Weights of a small mixture-of-experts language model, trained from scratch on English Wikipedia: 8 experts in each of 9 layers.
Below are experts of layer 3 (counted from 0) of a mixture-of-experts language model. Rows are named router (the router's row for the expert), down (a neuron's output weights, with its number) and show model dimensions 80-159. Each number is 128 + 24 x the weight over its row's rms, rounded and kept within 0 to 255. Numbers have three digits each.
Before each expert's rows: "raises" lists some tokens whose logits its average output raises strongly, later layers aside; "comes before" lists some tokens at least twice as common just after its tokens as in all text. This comes from a sample of Wikipedia text that the model never trained on. Tokens count by the router's weight.

# expert 4
raises: "-", " and", ",", " in", " of", " ("
comes before: " |", ".", "1", "2", "%", "0"
router:105108141084137124134140140127120123154159129129139139126108144112140135105119070098114103102120132108114127120094120143140083176129107175080116117158068126153117194167120120097152126159111119135132140164084128111136112105151148115150141122
down15:118106142170101135134102110156142144137133182151153149152147118114112091132105158111149149137144190158091093153084101108105172122114126207139161126093129097124178147170081143134144139068166151158139176114122143103132127074138107138118104154
down16:123098142160143159148125140145131143112127108155135134068169124131141133141154089097137158146137122156113116136117132094103148146174166143167136151107158114131099114168155155119167104089138139106103150164136141156147129093135112119132147104
down17:100171131125107113106134155119138128150144161106141134124099119136111128117114153133124130136129137128167129110157132107118121117108090135142103120136132130185113163122130141079187114150107158126132135113101166130112130130135092148163124097
down18:106095136084124143092174079146102087137126090172074110121161151109131137123118100120156147088115106123115157127082125107113079141133129136116113168140121127111113178131093148096125122139143107156159114075143116139097117096185091193133102111
down19:123137178093175134103095142129128119135125129109147134123082126144145127133109104149167130109148139091133107138134111132134106123161144106154128118108127123200153114121117141155153126091104107161138133126106154117132134173150094164117084130
down20:111168152113131123116111163165141101147126138103098147117135105182120101140185099161099135143177095138107115147068131139100131123139125139137136094123117133093117137107127155164106141140141138113110128145115160114160120126083146109146146125
down21:103153126114135132178084127139111126100111144149135146106101162125125109158096138186113118135102093095153082128170118149129147146157107140102115091122112145146143139143116117116165132143137113120138114134144195123147137124138094112091172172
down22:108077139178124151164114127076128130104106129084119123141129123142149160112168121132168130138133106114135159129143111108147117172131138121072169144093143113128141139118114147130108127173112084134125138177109166091135131162145097105124109155
down23:119127139140087110134090102161125141112147104112119111046154118102152114146118082162152132173106138134131093097143104117121104147130114122139139114095113138155132135142092146124119103118157124125136112148137096131141140132174071128104107137
down24:088149133142146113152158101138153159162138135114140134120150092106129102165145134141127083127124158097192132136171166117136160105149108086143115150165138165133118090161108091134109141134093163145134156137121143110123174156138143127075139146
down25:119111147114139133155114121120109117123159094109133102133142098154154121142092111160109191131141082106125144130088124138161141112154121149105111099143146134112120117123147091128156112098117129126136123108077111130118105078157100142129135134
down26:098141161101147125147160137135147137125115138120141128134125139104116137132110141105124162145150115147087144104123129128138110099141091144147148159148112104125147134096135103119077075093129150143115131128156130131109126151145148117107129118
down27:151126156110106145111113119117148158124116122117101122167130136101117135159109115128146136124115130119152121127152114133126101090149121190128157083159117139169111161154120133121122110121140161187127172117170125143141144099142151152163149145
down28:145124114144147120138113128121129101118157099112145124121132100147089141135129096101175155115133123096133143162166150144144151161107089123116144188093120129132117112130173102122129149101111113098125078112164128155109090134152108147110149112
down29:088153156167173173132090124133095090116105135177138135160144125149185099140139153161144136111121109109096115093110127140124099142136115137145118131126160116158130147151133102134119129123130135137144125167165118161120134165130144167156138145
down30:070157113152117078126145074084145098168134157133076143114154135112121140152120134123129064141100129086125141160163128108103136125118141141111085105160131103126131124133139135104125143120125161123162121138135142128096158128134107103090166135
down31:149154127150137117153143137141141103092131114140122098143134129121131098151107089091153075145106149190115102080080173154153141134142160128114115115145130131122088177130112087127123135116153104087151140158113124116104095128142117125131144190
down32:109140121142126145137151139103116167117130161094093093145105121149155122140089119104142133163134142131126143130143111117167118122101144172126149096146172117071139153106134116106087109115073113094150147143152117166093092097141150104169072101
down33:149105151130153105077134145122130129137136137110132113077136126116136102087135114086132127197127100091130158127119127168095096122169154151095165147098159158147136095128129121143181097152075123143101089182137157136135123113125109152144116096
down34:115090118087113139162119125118166139170114130118109121123155149157139143142135139147104146158170103108108109095133125107139168133172104122165128134109115097157116111138115145162114127100101169162141121130145111110182118105081167142135115132
down35:132147143138163130142183130115094128158122131103126194125144108172166132150135131123124134152138110118107151130170109113116098079146124112117136135114130116115130104143126135113105136127128131124123141162161127118155133173160132145175121123
down36:122096086146094103153106146118159075091119136069143129122154105135112142120075087133167121142171135127117118125115150110125168128152122113100127138141153134091119109156132128133132164144103143111098118095103112103107134146099126072110135128
down37:137130114136162148190110094124087136099142098122128112131122162142110141116097120098100103148157083126144140147092124164129154122133142108135158129136151123165126142123116156150159099181106106102098178120166155101130129102135115151138152148
down38:131121119124134196131141090129141134115105189127098131126132106108135127120123224118092100106146098102127098127149203119107136107160145118143120111125143126140157122126147077132083097097128095153152122131117122149163094101142132127110133154
down39:097110133132142110113149123122144140117119186157105129125139137124157098102120130131172157100168191117148110152117137120138134136094102142133119086147099135146155120138138117112150150096105132114119099103122162112176136126125081139131104144
down40:120150125089120133118134138122121124126172106154129106124137143166135150156151156116153118120140147158145132163120111108113153080137146135126183153144105144116113083120172114111114091110110151136130120176099091120140186154100118132160155073
down41:126123113129128130111120138129107125110158088136121095126087153141114115130119129142134118157153164105116151140130130140159169175114157067084115111142137110144137131108097129097077150140113122088138122084152128143151136130092094131137141092
down42:114104140075075141159152142191098100136141078122134134148103130166129117143126113143138131158166126110143157133127133124102176153144137108148141146130137142092135080075139098132104102160129121135144173123096110095087180112142123178169090117
down43:105113128090142123142111134125114120135080124145122156091109152136143140113128145115117120115141122094121114119136128166093113102122161110111142115143135133108151104169139109149186130112127140117122187123148111139112082118104159140151129114
down44:092138143126166135159132150140106121132131155106149155161170127116149141074157125134111127161143154147154084180087153102129113104103151159116096149116153156129126134169105114137128123164106150165086112112145126148143159133125155146125149133
down45:160121101115104135107156125129144117139165110133108129130149133150120112146159112128115107110120145166154126097119111153098172116113114095105122115166122133102116152128103133132092153109175137116117140101154121122157129164104124145112116115

# expert 1
raises: "\n", " ", " The", " In", " It", " —"
comes before: "\n", " ", " 0", " The", " 1", " 2"
router:181090128105138197116176135105120124110138115110137115129133112134166132087067145127122122141125158120114148134066130114125140138145184140113097088195152116120082142121181121151152147116096074145128137160085111126142112143111120135113100131
down15:076131133152115118137149152134116128107150103071157148123148153106152112105179139162120112160111145140131114143131155142137091188136103101172102145107105163163144184135145124083127072130161160113114130117128128117104114112124127137128113136
down16:157173151137114114132155131141133126162096113127155094123119092183105146113132145092149121137111078104095185164136132178145118115115131084144151181139139115096154103120143165082119120145086091121127130109103145121109099107147161167144124131
down17:178105171150139094105106165096100091095157145098094144123062094108137131114114112138101140122113138085103158161164117160155131113112154112131129158107160061115096128127175143180112119125140119110170103121109134170118107105135147115117126102
down18:162134122103141096144099101134131163149139107133142191134050140123154149129149098173139142145134120108198117150148139122141148125174144149137137101096149179136127138110143151180109135138104119121125094136105114109136151130080124119124133123
down19:161136130121131152136140091114130080161121132118146120123185146118129163105141131088101072162144109128166118128120125176111100128141141143106118149161118145144111133124122097104155167148129088103172155117129137139154167130146157117125140127
down20:106124080139124163131113121099114085168134098150149133119134163122155085108148124119077157118106192142125142157116137154129139162128118162153118152067089073146131104151124086185064151110166115128124113118134125134131129129157122109125124137
down21:123115107168124158123133136111106173121138117086087158122080100110139088117165130134097102127104158117108108133151120122141152156138103141137139113092131125157131139102135125121140124108109108144113148147088128122160189104165136118109110152
down22:149148165121090148135123142150115111113118133128129113101145147153133112148103119111109124133109103153148103128103160107117117095104123119121141152150109131112189120147150155120133113164151123125131102145151144152143135142125108111101147079
down23:105123164142115123104085132123116152126126129129115135091136154109130132125123126089106154169103148120104146183131116142155104086126118172150117159139096136108112159073117140145160141109137170123137167128155091179111154185100141117119092157
down24:140101098113092073136137138146087139139083118086130123158146177129126122115147135176138117112130115154105134098106097168147108119108147102107130118090161110098071148150135106086146129124154114131174126139105135092117119144145133164101146148
down25:135132163144140150200141123117155154129147092111131173106123104111104115124091120141103087135119154180124091117129083099127123157133111119150136135142114111140139119127114111092146151119091151137150095103128093130164140140099105132125154134
down26:129162112126089115125147144113135134137115110096124114150176142132087117099116097119124109080117088111097146125158095097090114107125152148098163137105078157111106131164152157105128099140111151103150133121137135173100171104118195124129136120
down27:141122162172121142123138073063157153124125157111159150129094138131146144141146171163102172125119086121094160121103117101148160134119136087138089140132130149168141134116133121087112116089131149159124077151120134114140131101116100118133152133
down28:119087120112120135143042115123107124137137138084154161109126087112146114193146153114138124124121144103118119145103129077068116142120144130112144142085137130105128150146173149138113142143137118169153155157146118129153128150097155142142131133
down29:117154163144121175120124138139087136090180126139156094122139124098119124154110105166105116108143140117117155147136131138127172148104144108124132138099171134125109151088181094096158158132132171147114148123147094146138148139097149120114121096
down30:116130114111116136160096116157137159143119111118128153078117129120120163144106104108089142145085146135145092134123088141139129089126126111098134144133148101132151137138139097147117153117098112110140124121130186121090131130078121164147131115
down31:173158128142111091122169118157112135115118117111079147090146130148112143163142149120131104069098094127111142122125114134094160106144105125148119145181154147166110094159120107118132095137139198124148110130140122159109125093124173141113124112
down32:138141137131103155101138126107139133128117108138096087108148151133111100169085122138102134147172102113131118143163125098150141151140190151152119106106102161151140140138136138165173164116146114151146141128114171162145135127139129117141087109
down33:149132125154123128116170128126112144134091103103150122125121141136119149137090086164160140098141129120158104143166163129106131154151133133131131081132123119084175126142145156122114113160174127139147134127129103099134139130104084133132153110
down34:151131109124121125125124137124115115145150128110101100145153157107109083145148142151123096141134127141168126130164123166120115149042071164130132136110125134134122098104184125153144183134157080097117113106115174120148105114151153136107109169
down35:132147166102145176097105134131090142103131153128140158136119138111115140135135144122147141129134158118138124130133119144125126079128095148126142052134117122130128120182114118147091135156113119114116137090155121146115090145090164114145170165
down36:110140184131118191128129115141063116135159163107188128158102125157133153111129142126137092157134094081123121105157076125123114151134163098111096129101143154159140110146106145094119157146108129171137107162129155099111112088137095144140136179
down37:096152122128169075132118135161099114128083121100075183106152116107151141172138105125101195117147125138102122112114171114144133105081130102165133158144106098145115144141102138129134113097112145089174104125143096159139138137112141170150083146
down38:152183103170126162077137173150124128116102103162085147152126125125155160172154156113147120135138137118109143108143134078138127111095103096183127095122113109112138128158141161153176116128103118166141089136137158145165136153100107145111154144
down39:132139143106127091098099124122111120109148150150095086134134115124117123151141128145110133138080167128068149084077123139121127175134138093174181191127156141124126151117126139139108150071138167170140126153096135122154137122123108122118141116
down40:132105155141152171077106104105110134168143115133157132148128125104118132145088135169166133152151089162128124141133115127145168137112137143118146137127146165142103136124133141135121187152105125149162133125088116128173140094180109122101154100
down41:173140172144161142130122085144158155145156162133105125104120106106137162118144043170156107123159101127149098149074151161114114131135146106122160133109090144130139167120143138101097134130079153128099099148096129104094143102148129106110124100
down42:136157101142138069147113122154125129125118126114090150112152116149117128125114105151192174148130110109174119166141123129076154114114156108115137142137130147098103143128157133107115082141167158095145150159129143133122096133141127122103081128
down43:150157185134109100134140151149137097151147153100118171141142042121148168153072125168129101146153123102101083133186135141120126162109125126097153091138113148080122128143156120142137124142151150157139104135138143121140139115164147125093104171
down44:131148123115133111181175126094130165115129141092120109151136132168092134123149129146142093152160143140148162131149126114110123144131137125136155150106134164146121147132081124140134097112148131090102138170138165194119094139137111125117182129
down45:089103128122118088146164122137149096120116127148104116105146175131145098145118151106143133157094143132110110088172093110127115116150116106111135107119153136154156096143164133104116151121110158150072133124113137071110105167134119118120105147

# expert 6
raises: " in", "\n", " (", ".", " |", " of"
comes before: " |", ",", ".", ")", "–", " ("
router:136103167112140161141121114120089122117148121165123130138121151120118136121096119100105127131124108137112098142110146131104144118132156146133139128119147142159144076150132134105110176098133096132138108137106132123109149145120087090146097113
down15:117106124148104094123154117117134105150144144113122111137116129112120121150145133171096136105092115120114131143161142183134155117111130126093134117111131120130095135105108139190124129127139122138137150098123172099154135139130151136126106101
down16:138071134126130125155104125185132144167145164129117144095096117121130115186121114114120138125138099125155083130124142100163112120088158135145109133152127146164103136106109154156159126170107117130131119098122143114107078144157097110175169105
down17:125093166095107120147104122123124129136092123137097157195124127116116126173080078132170152118127145117141160078118130107126116133138115126188120114107122165119107137083110122128116128135134136091144134133179080175141131162161086135069178120
down18:135119152134125157110114159141129157162125147175107119136142130052087120132103121063098160107137156078124116144141100174127124154127143118130143111116099116126104143148134135112142111124114132072137106146159163178163104112163128159147108173
down19:101131083173143134086118118153099147130097150098165150168121120154112116142135127200128159130157135109123109103131116100125117120208139137141126125133094140117156140153148173146110130131140129153105134116100124104129100136108124143119132110
down20:079101132110127091095112168135144155084180067123158137144108138146101170143129158119114137139147109099128142134110099153106154155080119141116121115125158142112115107161092125099117147070126138127087133184065123171157142170092195131070101141
down21:165137122127181111166099118141136155144123124110127171155129124123127144134122082102124112110118138102096119117127118096130137139129109142145157150174135160070123136150134123133135121158120158114202167099127099100126148139152174145102139091
down22:094111094120133124102116144119114126122108110105124129121121120156138130162130134170147164101146130131159154177099106164157101134180186126125149123163116164115157163142121109136133102140116110119111152163125133110133159101160133106138151115
down23:106109129170122118112140146145134141120120154123173117138105104141127108056170135072140110123056135157132130150137096143113151114141122134155135112144109130095107108155140134105137112130135143174130097137117143134095101135126064108113112078
down24:154079132103141119098148137153116095098123135092158091142155151135133122120128104171167096085137138167152122136107132145120160173118118126118141130145120103121135116095126102110130129189090160105136144125184134151105146096143116143084132081
down25:086121120137148113151104108155120131123072127101123117135129102153124140121130124158130116098150122117122124124134141134093170114148146124143121087105143131145127125106122120099192100102140118135106105112140146119085114117112134126128106144
down26:192112165121151167140107141116146124131137119130147143162119150189109134113145146123141165132083129123086167140137102095121185134142123124131120133130124100147167123124141134121123112094137116155122084137157150112083119058094135107095119121
down27:099099142145178102087172172138146153101130177128118094098142140143135104097137154140074167140123128091092094129166099137098118138150113106171143127112133096136101092115126105133151115111106128108141139139102143138142145108138136170139155118
down28:112115135148142120119103110126124150167097117104110095116144096125159176138094118184095171143099084092145139119142077092165112130095153139124156176120104119133124138196110144159127123129104105115111156120102138101128162127132103123123147131
down29:131153129129091080073108099154120125141147128159116155157161166108112168126165077129137137111099102143106152097091115103142104115117166126085090147149108127078136117111130126158082138161193151118116134105146115126136121169106130114116134142
down30:099109151134105118132149120129112069130113134111118147135121152172194175101093126132105101137095110140142107161120119139108152101128151089137130142141103118143173160123086143110127093140102080130156109124134147147126117138146147092120146127
down31:132070109108120163132092161136197146126103099122139150155131124133183081150093135144125137100158113147106128112126135169110111116122113147128119124159142171153143161155101127139112168111152134135163148103158124143129090090143155140129147143
down32:106083143106055123128127092147123133082114129116151125098136114119146133123108130112141137135115121129126121112157140097066075140099137097120159151119126091108129127091105118150138152139135103169147168126128135108144119140103144161135145110
down33:129163164117113146101115140075154131161140145148139111146121122103128125113156135105111165139140076135147145081098120148145137121097133144132130140157159141149107142160096090159122136154120130096123131162088162135126119136135119116108156106
down34:179106114163133125119141135126134119085138128141111108141184139174138132173131145147169124113119147160137136096155148158176105117150131157144133148114146146101092139105149130127129128088113145123137095169103139113139153135172131155089109150
down35:135150167146155117112102123149103115132076089082161142171107142133107135109135101122148133128154165101095119118155125118140134136120130116136143115128139087077170138158155108135127077110128143133140143151144149149121165103091115134132079106
down36:147112171107120114126113162099142144133110129097134097119145125108108134102137156121132118130079095078106114144147198131095139097158143109124114115116122111115149134077117096103125129120131103128135135089138101098193122125133148102135109134
down37:139159137153134123158112123106125125090149097111094118118117130135093123134141152168168073121158138162100153138145152150086128118111121137118143141129106161086176165104116121150066089133137112110111120122110132124102170122145113144139196126
down38:158138123141106132174136146150143109146073122109195138105094112131116146112090100102144173140165119160150110084109061096146156130122142160126140147120146144153143124128150124101116116123126141117105106091122117126103109101107119117105169133
down39:159113091135122072112132131152100138104130122149117122160129118140125148114142119109128110112128141103155140144096112109101114151124127139149093149148153108135144167159152127129104169089095151123150115092123133080114170176155136137115122129
down40:157093087132104121105118132129103091149155109152108133157139125135107116137113100164120124177147116107097130142108143169086089144135151100117136109074163144113120153147094134091117148126142165114115165153141175129130152085091124118127136155
down41:131174153109137126104143152090088107102103099088083116127088148116129161097137116151141138116117119122158128111099142093124116100159154131151105146144113162104166118123141149130146075104154132138135109125135132117087121130130129162130141096
down42:149096147159138086164124148119106107079126100108164065128138109147135092105130140109138145163113107145142116166154144172127121085142129122139148127054141107147148125104103142107117138132129120087163114157058132139134124117131133096141090143
down43:137117128112089150101122166125131123132095105104114133145106104095143139138057124112140123129137139135129111130123118135121098153138111161147086105165104111133180165185135088127136161128135124128158144120146116089127099117124114123103134125
down44:199068138148092128120103148086136101165118188135136155109155112104157177133172120085142130142172160127112148154103079097087140136161169141146089115124125126111158179138100147103151078143084147105089108118140125125124110112133146100139093088
down45:099137119137074133139093124112142157120101135150131126141130135139132142129108068112107166148134165151156144118144125112129112137131142157162110113114136114128140136123151127101145081113117131113112118137097124148145105151135095135158168106

# expert 2
raises: " the", " a", " both", " an", " early", " one"
comes before: " the", " a", " to", " his", " by", " an"
router:092108139070155124152125143139110128117119083119139141151155123151125189149128137129123087118150127155083144102115111093111157107163083163187082098102122150088170114097160151085126136137128133153082132118122079113098170109150136100089118131
down15:130148143137087161114148126105084118128111170086112139140131127097133141113125126154115170162081149119107132062133110142078089168081114155185105111130086119162140100124132148167106122117129155087125141087134139093176143124127137101097114193
down16:129086122187167117090111106118143144105130151163141091134136111105178123142131163179147118095084116151132140153148133133084110073099124092137129135113136127086126131156110133129171184137150161145092141121109138137110117118113131112088107079
down17:101088128145123127123134112082117109161066133115115147111117148110117128160136106141120091146109126124144155107129112112123109135125099144123109118093148128136108135100084126144137136126089121165132099107146132133174134139127123130127122146
down18:166125163119127112121130158126136174096147122132159082108139127129101148094124120136122115134148150143130141091144122135096120146124171100109080156108107114120144093080104122141137116135124169118113133124125119106103099140166161148127136103
down19:069116138157172110151103098175136132101121124113145138113122115076165132110175165128114124150122123130173147095117129117159111118127112070139099117144103100114135117140124102121140168121114111122106159113151147154125125166117104095106095132
down20:133149100114114124112129160080121081148134165116084144130148160135116159094179112140138131109124153114070127166109093130112150158166135162104178126098159133165139169149106140133102171118143097090157093144145122175161104070116084150133127129
down21:140098069107126157153108107110117130145158123135136126124142120079140134164123095185099124144113146142177112106080108181115110170142148166130141078127116123123134175132104129129098160129101131105142159117144109142157114138160130099114153149
down22:130108115072173105123154136109115124159131135098148109107136122120103181130128162130117143116160103127113163129131148121081113136117115134160103158155133081115113159125147121111158166132145121133122112111114125147122160130118153166128079118
down23:083113113104125092110151129125119098125114133155102146148155142140118139103164120137109148101114145099079146118159159108074151100146128136091146119097158134056126146132142096135140177083140119119119106134132136108105103110168091102136110184
down24:161175134136088119129141146118157143115093141071141133142145099127090150137118124121142097151181108124170127126122121150114103132142119156157146086125174090110131127105116143167137170133156136129104109110128141092098102119170114099131149123
down25:128163144120129144125097123129133097103120098136095126122119193146118157110178106099135072100110164135088114138131089158120091122101092158117141136114103139075104102103119148148138147162130122146121101140121121178110108134118128102106066148
down26:139133108147089149113131122135107135096134122098099108086112167104122117114156079114123115138124115133136115110085148143138124079133145143120146150137124161124134138122150126112161113159149119153127103094136128102140156131146112114130114127
down27:113168184090148144135126161143133149165124152109195146140137098141182162168097137125117115150186116113107144117111131109101086158143102124122093108148095137153114114111162143155133149087177138108138148123119172095108169116098131150102127142
down28:093135098080117098157112161170118116114067121120153135146149129140167111138134146177102121141138122126133158131120127119122145067121135159087137138097099135118159147107133135153106144165156142113110112080145112128104135120139143122130121145
down29:125094131086107163136089163155127115161108155125132113131104150098148098117151098140157151132133112145108161099127111102133112138180159156117119120113130140140144107092149132136106104147129132131116133096137101103160126145149133125170129163
down30:131121116142092094119123149140116100140102127145090103156110144155092146145126081136138114097144130121132156121113067112107144108126144078139112124151162153149139153120133098147107110104145117143129140094101140138145141175117105143123124116
down31:118130132165095153108152114112112129158135143087113140133139133117125119140116153149104159142112175084102101129141121143101126101116116103127119140146142159105117126117166137131128115175112137094109122106146127136149125137155123108126170116
down32:140119117096089101092115124144153111151123119147134106138124128085115146137134092116128153152131120151130117151113134138133160155089109115134101165112141072132134109155125120148092134136157058093133112140097158141127112098138147129144135137
down33:156142092130132115145125149151135138119157096164120098153135161115130169138168106123138090136121123075123127131144080151099109125140178109116161154130145113131143092138115151143140126169094112158149099151116067133139124154097090128131120151
down34:149115124178119135137161105167133112135104149137124114128106141148113167125127103122140117128122133145103146141139111102121107181140121111161106094148113089105135127133090173125084151165078124131141103134124099074151099140143114134132130120
down35:101114159106117173113104128125182153088106151163100163121106077131115117166124127088162110129120158082090108151102107130124147089137129113114122105138176172135121111106096119111132161132105151153126138131101101142188161128117151129159093148
down36:118131110132136099212099150088153104143104144122139099155129155113122122131135142144117182138156143134131120141133133110089133160088105172119121163107101149143113160101123134151160124172106114162100121106118097136118143106170105094139143124
down37:115095119115123092179112147177123170151134138104106135112144109094115096158112097103113101109141109099130109162112134090173128136123160141112135182120166103132128139156113131158086149135119128095146095142157111112153119110157142135119118128
down38:125111131138127127128106141139126142130112154124098172154133097184159154098159140133111130130099121128139137123138110089110153104117118149133125129126091156101104147150144140141098124140161106152128082111090150134148144094165143140129102110
down39:137130084115121138115133121147082097120179142131126177151175147154101136159116145134143150099098137143106054137128121109144106154106127154147148149157135165087125122152169121105157107125147133142113132076121173143099113138051161171128125162
down40:090141126121125067130164158167157155091132109128090101114180099121145110127160112170105117092116122137095131114102132111096125122139131133114206128131117126150168119168117144125114109076110120162125104166149162104099122113103093138144077167
down41:123112137132105134108136158117166103116104116146097132084139182074124083160155129134120180178132166134116130072103095142164095132117150145111146142130161130156148160135107197140137128151138137123102122144094137165113101128103170129122123145
down42:112134102123123158100143125150134096146160123146130124116147152130127176154153126142119166126122129132094124103112134113121114128130152121143134143132108136130159150141099116125131148086138136096155153136097107152153104151123131113136115155
down43:093115121186115147121141128143136076107113098126074095122107078147143143129147109125133142136168128114146132110144142115124125098129112124200159100092103141107118128122124137122120153132119109096100144140095145122133133125142135168084126127
down44:122193144130154129139112141128117148108130125124101105128099184175094135085122104128101140122120121138133157090139130111139134090121104144157076101108116148102120126128099145122126109139112121141135156137120143114114095143120124154114142100
down45:133122164151125100133163116086109151061120138178137139158124140181131159096141127196137166142129136153152086179153128128123144128133129119148125144122138120162117125149138114101103098114145133144129108141115126139157123131113124079144136101

# expert 5
raises: "-", "|", "=", "\n", " |", "Scientific"
comes before: "\n", "|", "-", "==", "The", "==="
router:144129119114082138118160128081163149132145132120139100165142119148125161134122118151113163114128110162100103132144131126101170126172191144159147142101162147119120146110162141102110163144152170122157126119135109102116162121108115130108064120
down15:101131109114107120174134123135174134130154100127118132112128136146117103136127097098126146114146103172193125152109067126099141161149108057157117125150132110099152119094159107137097113114147120099076189148115120156165098144149155142150151119
down16:118130131121118112152125137133090122082122160110135107094148092177116152117140142079126133134094131135119100144102192133116102144114109098103155149134123130111139144138144153134146120105146123119098151112128112115132162133177149118104164131
down17:151143123113167147110163108115122126138130135112160101097123116116144082141087067104134133140166144131155136137088109134113103119183121131090114128163098131192168089156187181133151160156108136128116145095127105147136090142155160127173128156
down18:154156128125103149148174101185133116116143139110128133100151128123127135121074121147131132060100124122100102089097129104092093161113124075140106131134133141114142138152129125087131095096129156145162138136141135125115147067149144125127151150
down19:128175140123191132101129138126110153089113137126075115128151151144117119084169137098160149141082162101092117152128151142077134123128107124148141089118124149133092129130138106108120164116116133155150135098110122130128143147115132124106093131
down20:109162115148151142147117124139136131133124138146141146157109120166102135097129126117092083079135127125169169103115145095110098106101091144094139132124133134146136104116127175129165138122151132170175123125137142150147111106116160151110120096
down21:110116124115098174101096110122132164096139096125119107141151115117149118140093103130131154133087116116138147142116146095096134120134131125131089108117111122130107142114136137136115101107093098120112142109122160087104119152070061117121120180
down22:107138126140086111093103118100183081136083118140109124153116092148125125122142094146110106112136150135117114154131120100140176123138140132101119154125138106104085135154119073104128142144144134133158131174148145166153138117109157090120098145
down23:156119157101144141100114154179119126085178104132115111155112160099127114175117150114126136097149141146116113114098130157157131096168084158080124113121104156112140104124134153106125114116112121119112137132129132142139106128141128075124166165
down24:114145125112128113088119104145101094138094104081159134132136124175133100149167171126133130124157107165095146096159114138111159127115101117130157085100116146129116135162107114147139107166129117140126150113134111108204104131151107161144123165
down25:124143104124137137116137145098128149113139108123128130093094090123150125120168139139176148116103121125097142126142103126149126127124190118117142141100155089071150121110119082134156128147153116149172075119138132103098186158148146087123151106
down26:091142119201073131137119138131116098120124096133142115125128150094115107133139107126126130129139121137107130119126090125125127153095108136115131121111102119127084124131128172164124127118114140144119163109095137167120115127095154082072129142
down27:171129160124108138159109162167088101115087154179142152142130155109122114159149128057115136145157124166120130143126107138151138157098127145130113133096130138142139145103151115090101161116121137107164129134122147148090158128119126142108100131
down28:150119098162125134134143106151135129134156140098152149106158144132128083117058112119090131113139134133110104136124139083102068144126116116149161116141142139136153163069136090145152137124114107112138085146123134115098094178112179127106139125
down29:069115136139097114095126110119102151129110118101103153132164148137128124113172184120120119116086152141106133161160111139144142152128145137140112140133105099126120124125160128139139158106107142110132134117164111136120172137145117108119155132
down30:130157134118123069176121134135093098098118147120111169119126044108173141128102110125148132124134136091145109130134121117125136141104113104112081112092121146136158093121131144140097160113115125157157126121152131117139118132128150122122095146
down31:107140149159148124146120145144135159166143138120061137148106127138129140151164147161104116135152089113086131131133128104135144170111122147147154068143134134110125118120110188151112126146217165123105112094138120180146145136156156075128130120
down32:135087154132128120120101133144112105136078181077115093106144135144182071149113104093173151171167154150105118116147096153157137145132074117140111126142168148153116087134141162149139096112135125141138105143165159170119100172139139131124119130
down33:128125163101111193139103133118136150106125072169194136109137123138189153115138149130098164152136066134095140123152090119111098111106100154149127089126169152167103103143126135065154117139153183126093102111094090134140114137116113068148124152
down34:138091128094167099120126154152134146107116104118168125126125124143117136113165126069126180166149142113124141153120146175134138195111160159120119138121096073120158172129136162127176135151111105128103154166119125133113120104151135097101198084
down35:115111139131127126118124100127153167122203107114102180169150096142162134082115150140051130140146131111100153145110173145118117103160132135138127112099104151115079129155118096138143132130160072136155116107121102153128124088114125155123101112
down36:123159145148124086164127083147130111131150131068164156098149079126138121118154156139136089098122155151155156156170183103149117142132131144065150149106118122109138112085121119158131125095146104134097135124084131123107102156119098114106125139
down37:132101081150116142131086132153151133138130166111159120105138152108147173152105137110116147107160159107163172136112096094106116109133104197076125125077121085108149124122118141078131167143138095153101137147057136123170125132135154130112139130
down38:056196137100096090157128132149177153135130139133189134114105125082099133100113126090132117121130131159145179133118160143198126096121132161108087126142123168141099123084146148123137115122149184133152104143135093138141126128132087137102124137
down39:142105092100124117131165120127151102116119140144105117109159143119102155104120097167110161142103117152187148144134099149148162156151118099104143138124190149123128124115093106157168107165128154097095096123111157127114107150142140127113074113
down40:121107185176140162116171126131105133123128149170116106099131133103133125134107140128093166118088137152116079162112140153147151133095148136122140126120118093107140121171097122155124142116121089125160120134097089160133130092125097139125189158
down41:130092145138171104127137146175141139092116100082105099104170087112143103098158136147112135154135108113105150129127129151133124140145140078134082161105159159138127114142109127120137150134146113132150145121133138143119154117112148118179078104
down42:138095117132142113132154153121127123107150140140104122087118095135120138128133114132155108151133126108146157124153138155118114129170127120155135160148100160146123127163161137091118140077141147146125143087131149146143149098140118149123118095
down43:136128107094138119153132099137098109119131178133132098110149133163148120104150130099137117142120139110114148136122147175129138118087115136107135121135151171099103129096127153129153115102153120156131099102120159131120106126096132139165134164
down44:108156118145102109110131113134151115171148139161109149123118102083085120151130130153141100119110131108104132144158116066114111123115112135152097109100152099110101112131087099118085129098109153114124140149140167138146122108136119101154110152
down45:159109144105124107141112120171116146152108129116166063125136128122128137131151117143125129104132154121139159115133071119076111130089122100140133127142067090093129117116157087128166101138139123117155147149171086124152112153139120123113164132